Weights of a small mixture-of-experts language model, trained from scratch on English Wikipedia: width 96, vocabulary 9280.
Below are experts of layer 3 (counted from 0) of a mixture-of-experts language model. Rows are named router (the router's row for the expert), gate (a neuron's input weights, with its number), up (a neuron's input weights, with its number), down (a neuron's output weights, with its number) and show model dimensions 0-47. Each number is 128 + 32 x the weight over its row's rms, rounded and kept within 0 to 255. Numbers have three digits each.
Before each expert's rows: a language model's description of what the expert responds to. This comes from a sample of Wikipedia text that the model never trained on.

# expert 23
Mid-word letter clusters. Word-internal syllable pieces inside surnames and Latinate words, often after Le, St or He, e.g. ic in Horticulture, ibr in Leibrandt, Mont.
router:086153077161071073143198122128103126134106177156135157129099147070047083180157116141075154124102119088126118093112195088149154147103117068191155
gate0:136068131100160117113078091094065096119144091102104167070186146070149175149075113103132120129152121173152099111138149115111160063124144183135158
up0:116150066176083139086105130104144148130099122110170174126077137097109132180133104147106166152163141091120121092168133047168091087069104125179119
down0:095109108051132125082134115157105156125132076125112067180147135081115129139128159122135079110134142114118173128142113191066176143150209084122152
gate1:071111079121087078128128134114199128121105184117212132121142130118145126164137117126087147152180153011109096110172145103080154090117132161126110
up1:116077105172078087133084131099210173107105105091134131157132200053132121133146149118090167079144149081107101085092103122099149104113156160141123
down1:123103138105132172099153132222125135094119068153157138114122107089170138214099117103123145119116103195086106114139152150151154142134080089103155
gate2:117149085107183081158138157142111137133155160090099084093094107140081158178118044097099103143128083122133099169137178153192144115084110106120137
up2:078132159119056131135108116176147134181159138157115171128189114123179070119139184172151121068123145123116124123113102079112091088117115169113127
down2:144081131125121125142154153147127075129130142129171093144180132132101155142127144100060086144111115160118095122139112191133126149171122099123150
gate3:080103127115152103115172152135121128167107120172126122108157143157069185058121184161096078147091116180145062135076143096118149130136124116152092
up3:096102121116091121126137098103151175111075151174116126128170195160092104076141182149100160154099150130137087139098090077120153171167111159167050
down3:161101099141120133165155135109138093056116133134107157143111044136167100127153134055093129147187168090101156147127122071127146165090111147170073
gate4:153095159128130168137110145128081158148100130128155092203127203123103100187099098158093143091204080126161112157105126152159138136137166125112119
up4:155136156148100186110138185100105177184080146167148089183115158114112105203124100152087157139191098121140132127074128125195102153149164107153121
down4:109183057173161137135126145056120122101160109142079111112116047135136119116138172093146104095141123125139153183120090085130165168095112161122112
gate5:170086138121185131134157138091127155153099134100103071137146145067081137181131057096166109074165124113122133133109137070160164205120142129148141
up5:151118152108130076090155104145139089117165097145180157073123139184145130089140208188115141158099117194151134127151115141142113090096126130092153
down5:115107137090143080139094145143093145074046114149107112142176109085102102180085132141158147141115188145119188102074094141143153144159136106091117
gate6:210097118114130137069150141168118111165107094126091092123117091067142121113087157150152119105093138091148103150125109132126132165200134159161085
up6:111141136134156146132125183142082115122137110185160110103142115159157182131143101053139132140179168117148136159098103139087143111121119136119146
down6:159150118118113185143140113149108126118113104143046124108123118150137150190064136141150144119063135103176135198079076150141131162140107132167052
gate7:062174127151149078107151134180150132053114158086088114175117098168148118107167112122097148105107087134137111096123162159161134086132159161152120
up7:129105153159145105168156116078133086129133157193203127151131118127117089173082104142096052164157133167139167087113139155159165092088087088107094
down7:182104068154120110102120185171143134160143112122121114117132132132136171138196128107147220150092120115071170132145126137116103101152188113167154
gate8:081171153142146085170149119147152086135065195177187128114142089155097101160195121116075121165092152082129075142167134103128159149098100101155109
up8:158098109103134173092121129087118170132191075087083128156097198103162166113056184133187117129194141172119189138091076128171103138133134128096116
down8:099121096071121124164084175131098095130122118188150060122184049124158159106113109133093113129081126127103162188172159111120141124137081183087195
gate9:104183099179153119150149118189102150112123077162124193128106102096164152159119135127108095109102119107119083095117167092177116114122126116144142
up9:149126104183166087139183087166145143076119070126082120141137102089206108112128103114085102119090125115122197136107099124103159097130132118156116
down9:124139148117130182139061162102164129156129176128159103172152132159077136110153100130134140135145134068173083163143124144156109113135114109099110
gate10:132145113116101144079182126122129161114145144070118131103138119069111119152114092128148163146147143114132159150102102109093106128108125111135163
up10:213131132139160086153105112149120145137055153132105093109148167177142184100168167186180121143106126178129116144109091088138154165112134201135124
down10:100168151177118106152184133120173175173134081146106096128126141141101074180117107164069138112138143164156147097127127126163143117114126098134115
gate11:133106102142151153171091093182096147131140139145106162084178122080098095143086122158097139116100190119134115141123164126136137195107116051100131
up11:126147130109084107133166160059154121125098059115144076137123140168155146115166156097190149136161078136114176134113077119119141096162124201140093
down11:138144146180116151179051156149084128129064125190128167079137141125079111129151113114080124136093140107168131071153148134153173130153112081108169
gate12:117099174129108124112152142149100090101157141119100111160090065085084115161144111083175160144045099095130090124138140059154099145117186092173164
up12:108198090122145160109116130138185189178120095081124140116135151139160142113133152142122109113199177138106170116101104195134155120144056183120138
down12:152137149120146128065087142109099087180151084184133126127144087119130169105087106108145092156103091098188129088171145053102106159127154134174148
gate13:095152146125154112155171140144094078111097097153140107128149129140089132110178179149059077088107167179101128128113084149104176104142113088102106
up13:187075157088219168086085134083138104127158101090094166101147104114166173146086085110190104129145135054172113145133132112093112150121156174125142
down13:147125114097117142164129097110096094118144096102101147143140143083091137151138069084171111113088109135145141088105154113110134173148142122121156
gate14:192137103100120128158132182086132110199076151092140122091144133137170136158166073112167104108123135114124096108109128162121099114148106133132121
up14:093114137164131175103110074159131129075184112143157125178113122155123123077121177155112114166166140127130129179140093096103183119142121154143131
down14:138114113119134140131095182095176120106096132086067117081063176160106097140131131111145102105129231096143133088146119152087119183169164111117136
gate15:103190126128097128121156173096103093106112141126150204145097126113121119112114168137103125084083076153094125087158172086172111157122095142163165
up15:138100167099171176159129134112125118164103108078156136169183199170146149167116100212098110092160138113124178099127145112146114102153126115097102
down15:138184113172089111157187102141097132129102164144155111138065104162100075094114144132156123195189077154113149136142113087185123148049097147138078
gate16:079223079139086130161148095123120130127109164168095160055142126174156166142140158152134104156139162078147078181137128096124134139115149149143166
up16:073191104123081139162147119154105130091109184145094207114119102169139127132145132193120161145135135073133089135135147090137095103113148131152138
down16:136085085119126139145141106162089165112108150106123126199140109153141103152110136108092176099109125136157123134072122104085070125127117083193142
gate17:136090047119135128224106103125125189125116159133154170087115123120108075123123119089141134116139153089131169146117137161087126154142099112131116
up17:129190170119112134054161155098122065178133130094114087168120133137205170142122104145139106114112135187121097134144108095175119098082112139103142
down17:113098124160148117120120059190175109140063162149162107090176088088137069202111113133159121165125080097101090137130112145128135150185086120146165
gate18:134142186099124085148165124097189121167119090165073184106152169141070145176104192137097138148161138139110101151140138105105166067160061097138104
up18:073115155114114057099199094129142111118154069124090191097153177120105113148114179119111175147141132129099086145139149098114172065118072156132123
down18:142113162071192083147111207092148102105156113129070124170105143119118140129121144155149126104085080102164108109114122127158124204092132111156112
gate19:132158086105146169227133106115107106164099111073121127161166112067096135148153093142107159132152141077105098142136119165130159129127060134111147
up19:143143104124121082202136097112109104111200161101124104129148132083123133187116097124096159135111120118168039148147106102119125152124063124114153
down19:165170163097155133137132116142148149153116162141111090113132155120088094179091114110153135188169144189139172104126089124120178140173147115128134
gate20:037125102122099118119143066124155110182128132122135135161094129095094117114111163147123173147120152186100142048077186113106126142143115167136156
up20:193132162110189119105133171160099127081129089117121140055127113171175163110134099071165062117118139108141094201165093176177133125126130103103133
down20:149105078118150108060172143078091168136130149088181098145126188148051041123101152130099175119165165110158114137104122177108132113088095137126144
gate21:068162102109089082150150054121135106179143095181117130095163147095123108128132104136131134105119116180099174112175102109112133100096098097158147
up21:129103121179153171137146165120133140122130114069105134174105075149135109115123138086081169162140137098121120109150162095143100131167182191107108
down21:114111130124210161151125152149111169140099082154114080133094123074141150127134133135093167094121121170144072127079061127102178101149107125098086
gate22:174131108135101080124115062080091141164107163104128113159139154032100105121181136147162120079144128131119161136079086103136123146137174132113122
up22:122099107101177126128078075135097123123129061129152046140173131158154159042095090134147135101127145121133141135081125146135163134159142072088144
down22:159109123121124080095118114218121120114128109142098155141173128073137126116081147077148139072111122086085161124127142121113165163147139171091082
gate23:150129167150174089055142167178129133159069151177105172184122149105102135149166109183152122075118107113147081092075139128143141157112158164162117
up23:190156119167145137101175151177122163119129168135119133153120077151089144112157089133144113115132096158127054124120153120153097114101160137147119
down23:106153114187134152177164137115138154144156122082146085031130170142130104144117094117175072131162152176153161122167103127108124097114120107068142
gate24:099059148158130140125087131112163137115117089158165107120129123063121101151107146159081165130103152117135147091155077087123100087200135146144130
up24:096208082115193155142149106153091117134119149084172072173113119183097137124149107109131134152127112179128078124110133128159171156076149110096144
down24:068124129092145123128126120126121133191103194129130096110097141142140110119162166130125112081118108064133109143083137078148063128144147091184100
gate25:121080141158157133123074108134122123149097130113163177110111080159137142129144167183142160175121161144152121078133138118104137124136125144155095
up25:055163120146120119112096062118121142182129118133105148140129150133117127078147104203114117151183124117103097097132183081131139124087105129116153
down25:112092153141129139085094141149127125189112105160133090160155080170141046072199171121109132143170197113097149145127118072159157168130141133072111
gate26:216141101094092138133144142133093095177163113113120098158154119151106109161112106093127071214128127100134169191148090128101187128162158105083112
up26:151191081128060130100160147127140112174109134113114130145113137130094096175155135093100117174117096110134194148147119079138192086122157119152115
down26:073130076023067126094134114104093099176078121121132120172146063143131130088150086126134159139102078143160154154146098102149140139068198136140173
gate27:136098131105083139069136088148125132121167157111126110097164158089127175065118049119181131142096184159089204118173118073120138156115121095139135
up27:166130091143083151094156138141124134167165129091132149104137180102120093082150082121185144128057163153083156098166144078126118093091133134161131
down27:164118142194116115120093164066102165124061070149110145153132162136146093104099142146160060189065103132086130172127147125106097092061126222129122
gate28:131144104138150127086142122083156129186179141161099108063086101148108149178105119069094116122128066181142148140117139114202140099074111078149174
up28:120109194122121088137090144161110161158042091135127211127135166117121125166159150199122143086161154136128064122128113095146093121121126203154076
down28:109158154151096132178128141148136109142105113050123151114157161149103144092126129126149177105157200098080104066157073141119117170191084129126154
gate29:120198115104170154082126174164115143178165145114110136106137110148055183158184146162097110123151153050132117082130096130132141112115141122147106
up29:166102124132112125095133113136130175178149147099155129112147172097095137220179189159064126149139102092155126117114135111088123142074112111178150
down29:126114117108208101129132160135125112149141116149118163066130103148164130116079170103164122087146109110087121109133168160178069195182109180177094
gate30:077091114149125139099118074116064142071105145138128181110134162145141103067143129136083116155110104106149124105135173085089169104121189181129134
up30:153024139120186190135143157101157128101178068126104102172109152148136137133094137111161110135123166168129142178110055162088096193135173125122093
down30:111107130120069152089104036092177168148112156146158117127110127102148100051144138167147089180102105091138140131161120083133123066098109175140101
gate31:162102134150151146095135183144155112166139083123119133102135109107098167050095094113117147127145129120093106157063098168164188127118164113101144
up31:053142168097113132198121118084146143114143177105114061144143148145166068141103139101186123110135111172146132102130113099125100130183081153114136
down31:139117101114067129076144148159059125113126188177148138139179077160045120164165083119104087126178107116182123129092120070101156114157108143086114

# expert 4
Word-initial m/c/p pieces. Short word-start pieces with m, c, p, qu after a capital or prefix, in names and words: E-m-peror, comp-agnie, comm-itting.
router:130221097155122179108161089119152169055113106129110137148114083232151093125103125069116146172157125096104088205133143159137137097121065146135110
gate0:151169123172130117107176080093205131105132089170120152158135142150132101088117098156158150142112183144171122120109186108173151112088096108108115
up0:115176152167115113182132141142206109133143177134156135123101166123110089109159079139131082117090158098168176116085190141132076096136100113157082
down0:116127138169099129102134078182149140096098127126076102161065126122078113118150144130156150123181138142170174132150137157168156087138125106094089
gate1:105160150092119139204119098159113109103113117148192161127113120162131102143134109133086137087109151087149134213112143108169132183134101110133122
up1:117194119144116164213126106159157134116083124142174127148108113177128097130147129151091121112110110063147151225112147084165145137121119133136104
down1:181134135183134108127148123104067166134127165123095157157186081110195135177137120049138175132145066140080092121146071122093139106155147071098131
gate2:179154074188129172118091141124098146121153059113087161133052127200177141066137148134131165157109133129089142166113101129117137154065159144162142
up2:134094135093182124124151121178114127111180167094103139150142131073146152156123152102141103051092126089123107118139123176167140140172061219098117
down2:117161125118057157120138084124122126130049096078157131135135156104116103125135146140071086141166147077106077176089086104112098080088134121083135
gate3:143136120100146211215190108120100121138112162084077090107144128157136121146130083100168098230153116126158140143153153094137169172154136158084117
up3:158149093098149209140157097128157121112116104080122152127131141175156081169140119097137134208122178111140120165144170145160127165120089157128117
down3:089119145135121035170136051128108118115109048137116101126099159163135153143088173067096070109119166141115085150125089101151165166169146114107108
gate4:143126121159090160124094102115125162081158160123129146145162115062160123073111153107146153143131165110105096137094106126102134104109145120126121
up4:129114114145107163121095119101122160074160171143146190116171127089190117085113157101140152149133168127091094153093115138080115118097140122134117
down4:085140086173113166126103101118170110135142121157119125142115068156108132255122125192165127126158096118092095154119074079152116154098120120169138
gate5:184160105136140200194169115105119145139130098062156075195089119123179101118156148078142094139155126109129106148077166176099120103150130147103067
up5:181164130141148195183113109132114143137103119068169097175112143165104126138143117118095109138139093129127058182128165236106092109152131141086094
down5:121116056096111113086154095087096128126071168098126117147133110117103098142156129118159093141191171073120131107155147094122176188093114120142132
gate6:100103164193177135130176148099145079160108152088150100111050137109139123172135056136092119084126100173131031135137142166192153117134132110157159
up6:132156166156132110088192182117159055123108132109112116052136187132122112164140128162139103053082084177144094119127148184135153145113146114170175
down6:056126155129164122130177117108127111163147145128099151087130174146118076158142049041150171059126067127111105143166117182149125109095107122136032
gate7:135146139086107100119136126082098162099127109133143152101096124149117108104082081055126101144122194190157061186149076065148112094117091070103135
up7:115100155083143136109164125128102143113174155161090188097145123072154144102097080137174097158127148217170077111170074079102112096109090101096160
down7:159162052109128119142133110167092140128163134146120160125128126148131144137137109144117105178109141137169073200123064086130142105084138098066108
gate8:081164168129083115067052082173135127120136127142128154180113128237129174084104142150167114118131180162147099168124134160136133117113078140130133
up8:132148161143104163041085075124136134129133135146142129180086093162097127123107117132189106163164157155149086170106090119124159079110077162147106
down8:128092129079106070127160140168143112088134119057100181105138140091156149129131090160070145106170089081125141164150152061127163163125138116143145
gate9:106137110116075161200144115139091149127125155152114166112121167105121117176070173082096119135131124097146185076131133086098099153124141146119125
up9:144113165124162065085112141116125066134147112123117108134143093142145147097174090189180121132140110191136085142166111144146141133156137113134124
down9:133188093154117165119096160053134085125138125086157153112086117173138040115065131132157088154162138128120161128137118121097124165111091196082056
gate10:119139076132102186142126086145135148059146135172129114107068075074048156163158162122089142165094094077099111122133171141106167176117121160105145
up10:179114130114170127102143149123129140133092029116171136155146171133189108104090057113153187159166134123122178123110148139082149088110138131116133
down10:053109121108085127146136087104130034187154082112100116098108142137126102158054172132164096088132083142124114104086116132137131142151100133092169
gate11:127111117116153181145103124088136126095094111158152202155119117173130103148174110085135156123171135097137092134131193111114142135119100140108104
up11:147125106147125195158150098104155139081084132166122130156113157156109115151189134049149150132159136065138097148126152122101149139107122147097045
down11:142173133123198175132138133135144109125142104108135090118134047114143163153139141134157142165132172112062151128123156118117124073089199162098131
gate12:095075155107137146121127140125136052144165173116194105196181137047124148144142079086131099188126128126172122112092152186025062159132139145147166
up12:123116160137107150138072132181118125127137157152205167128116136080142110087160125170082099179160092152120157142167149115101135134094113040120175
down12:100184142088099104097116106152121121107116124050174148120102155141113110106158116105126149121124085146078154122154153109190126136012132136124152
gate13:131143107157107142140174140110084102215141185100117160110160107207160148142114110149122173139136125134123070114132185133086151170150166145107155
up13:123122149103163153145078143148134122065129039180164081163092140049126123117147137133143086104114132105162176167111082139160142102103124097097083
down13:074129108159148144104074103149092113074106095125129093114093118125119130153160069171134039172144049160167109127137144145130153128169084168144091
gate14:038110132135083117129196137105143165126140103083117055114122163151150151158133127139096163101052111145135192108088137126150140161133094176163137
up14:071182106147092107144174108117188131121082101113093090130124134172167171113137129141134129136101126134144145158133093095051132115128095135148081
down14:164104129120094180140122115168084071138127111133142139121125150095100115132120098144128197162088101090128168134122088106131098172154165132164142
gate15:133128105112156158145182140166120131147163172112076109098183090151106145103114122159124130107143149154145138121094144172065156122128044124090137
up15:184190091103180129185151148175154137129143181145124165116162112159069130120137107177123098159114139118134078116169119144089130101143076150147097
down15:100136047090101115104163159107157171135107213136138127103153109156134028061117158148180126171100165135124152158129058110127156123182076133114121
gate16:081126149135106126097129123127117092116176129228128097140092113147135156195063157070121106183088118162122141151094067166097166139135077112159129
up16:198122120130157150170131138143140160144076145049148175114175187109120120061175108177153119077168137119151119108180174095145087130132183104116116
down16:133124158138140138107100160126126102176130134124157155116131165090082163081140089195133109121166162149124155130174217112128119154161132066092196
gate17:131113149134082130140091157171169160118116103103053163134082087073154122122170160131099137145140115117156164161195154144150142081103144191177147
up17:124177102183144112094196121126129103150170185154146099119175172122101093142160070122153187101122090138108114146073117094109117148123115091132140
down17:155144105121125154072104135111157060198128164122114155143163113132113113136145095132162038165154108198134093148089124088100148185101112130186149
gate18:118143140094116177130173171101123129129167051135111158148175167162119115084062122121103105182164129152134186151154146141112097129140168110111169
up18:106141125123098170121169148131149129145146052125083136119174148162106112098086145098121078183142103193124207160152121116117083132154178114131158
down18:126151122066132132166163111142087121082155114134162056138107105169091110145117221082164137109153108126135096091177118094084189140130137132146170
gate19:140099132100102137165122145080082126116164193163100073096131108142120151163113138145187084156163151145146095148181148151091140154171058093101120
up19:112092156084167116130132164094114081186137134155180143116182149131092173142118124156115113121074135131184151096086145146095152199181214137079152
down19:056117099123174089071087126125176152067126148128076128138130138137136171099126140105103120123090144132119163134042113126152104157052169194140111
gate20:132105186124115105066147114140134143122118048061112084144127154124093103124124089094140107153112087106120141135125076115145140113188155170162152
up20:148104170107089079060129119123150133126132108085114099146114153139096110100139076103142120154096059125117139135134147175149127111125145148142172
down20:079137116130118160125163165105088169176154146157105100117141178170077130140155098159136057139116093128105185121163116089165088146135113206156073
gate21:086137124133143079128124153183124122109057159173145165064167110135153112101126092154140157113131168137160120165167092161158097136143080117167134
up21:125085152141151161120164136088104136171126136092143089121093175122072178133159098083091145131137101148098157132110154037123210192136113131119140
down21:119089146152131077045138144125137089160137148146080130133130097187109150117177042171141101118147107145128139093108134155115131207150088162082176
gate22:096215101058163127133066129113127113118129106152163164062147153175102162171105098107097124118142144076148103101151198146097142186122127149106129
up22:133200088097121124112098068115137151096173165132136169040141116166132134152113164121139165146159121114089091120164215169086104128105155162111151
down22:146153115142158069143107138131148140185177197076112124071106202127126092120161123165085173156124106107092076140136113170132099077181145139164119
gate23:057160108128122129088132105180146134119131175142103145108133038171121128144100046161139169170104115119112161150128142078121128101104073154161135
up23:223121144113177134190140156084092111157116087137178131110136208102111150139162180107146100107158146158159115100138135099151156169141137066091104
down23:152161093170064112143180170135139138143096156183074075127117096179181053100089109103141127035189134127149101148132096152137142089111121152162113
gate24:109124080130226108144136084140171123144112137141128122103167138172163164113113136076183102103160133102195197141116141089127161118173193136112128
up24:168124172109038140135120207109100106106139157133167092175107149073095077119128097145103160099107110127080087116121124165130109124096084134126125
down24:124110120146120110105101136090117138125105088127090084121195151114156132147087147126187183166130183187095085172112117137097194127126117183146118
gate25:049138135130033189154144140080112123120114121117148079133091061103105140093104114159194110161188152101109152106169099161132160128145077150054113
up25:203115131121214094098117128192150121136163139151123165108179189129129119177130134092083128103087106162151093131059166122142100148128145070201136
down25:178147135097118143132147104153144151122156163093138167125177131143173175174128119200109115168133121180173093079141175172082062102126133096147145
gate26:100118110140147107118127137116113129150152186087119149144151127119166121135076147098130187137159083081100126187153095087157133139146147148080147
up26:129137101138161102097137122135103125133118125086102165121164123109177123141070135098120197137166081092098120190157104104159114126135151147090138
down26:129068139138145111163139168134158114134106171132154095144124128186134143109164089198104100096132152203185137114152183132148081118079123128190103
gate27:122182060148148155082169118113109161149081156139139131072118158163127093168128080149144149139070173135121133141188049070111131099107071103139091
up27:144116104146234128117082132111118144157131185149108142119114152118143187095118080111176157129107134140144137148143085102126139127117126113132090
down27:123077127171069112108120105158176211112070150147130121112172120126086088090148131099118120128131092108144127053151157084122068120110106130156122
gate28:150145114151204133135121154157107149101125074121114115202101158199183065150088134158089111148135087132115160194111156155136180091133158151104161
up28:105079134104143125158147110127125135146107149124216099101167111056077179113160138123103123121120184121102085102145063124078080146135097104133076
down28:124088129150120082104155085122111133088152064152141203153085152092195113087168126090136090126121120156095068132122157156141101100133081068120099
gate29:205146153127240164147144180166115115115112115109115107107168141146111152131182127150091145198174115141140116135150175168094142163160103114092155
up29:163172138134162105131142156155096080078095176044079130144127155128169150157180098145091169177174082151128102135163184194121111129132121166097163
down29:115150072140140124101180165161140189117094152133143156069161146148148120124183149152113143127144110106124090132106134189104153096095101145101127
gate30:198119185167137148154125167113081152078125085097117147122113114149136106126076117139127111147182094098110107126074128134174097126136160113074151
up30:168089216169159162161147147133098117093089084105156136203133144149117120169079130147083130101175066155124087163104130147145155152132120130079157
down30:156140106112105167157091084070101153097069132162126102134084138142124132102108158114125101110188190089146134171116071138141121142143163143118071
gate31:114126141111138108123125127141130100138142101082074114170046121202156143117092162161143101080099095107107160131098152154212170088138090135059085
up31:148104158185121105164113129185140135129103113108083086194070175203114127113122090141146111090106094102133121124109129127148107081146161099108091
down31:051109039151108100105123159157123169146117109065152105121110090134188149084130115118181083157095152156199157175137054131167118105155142164163105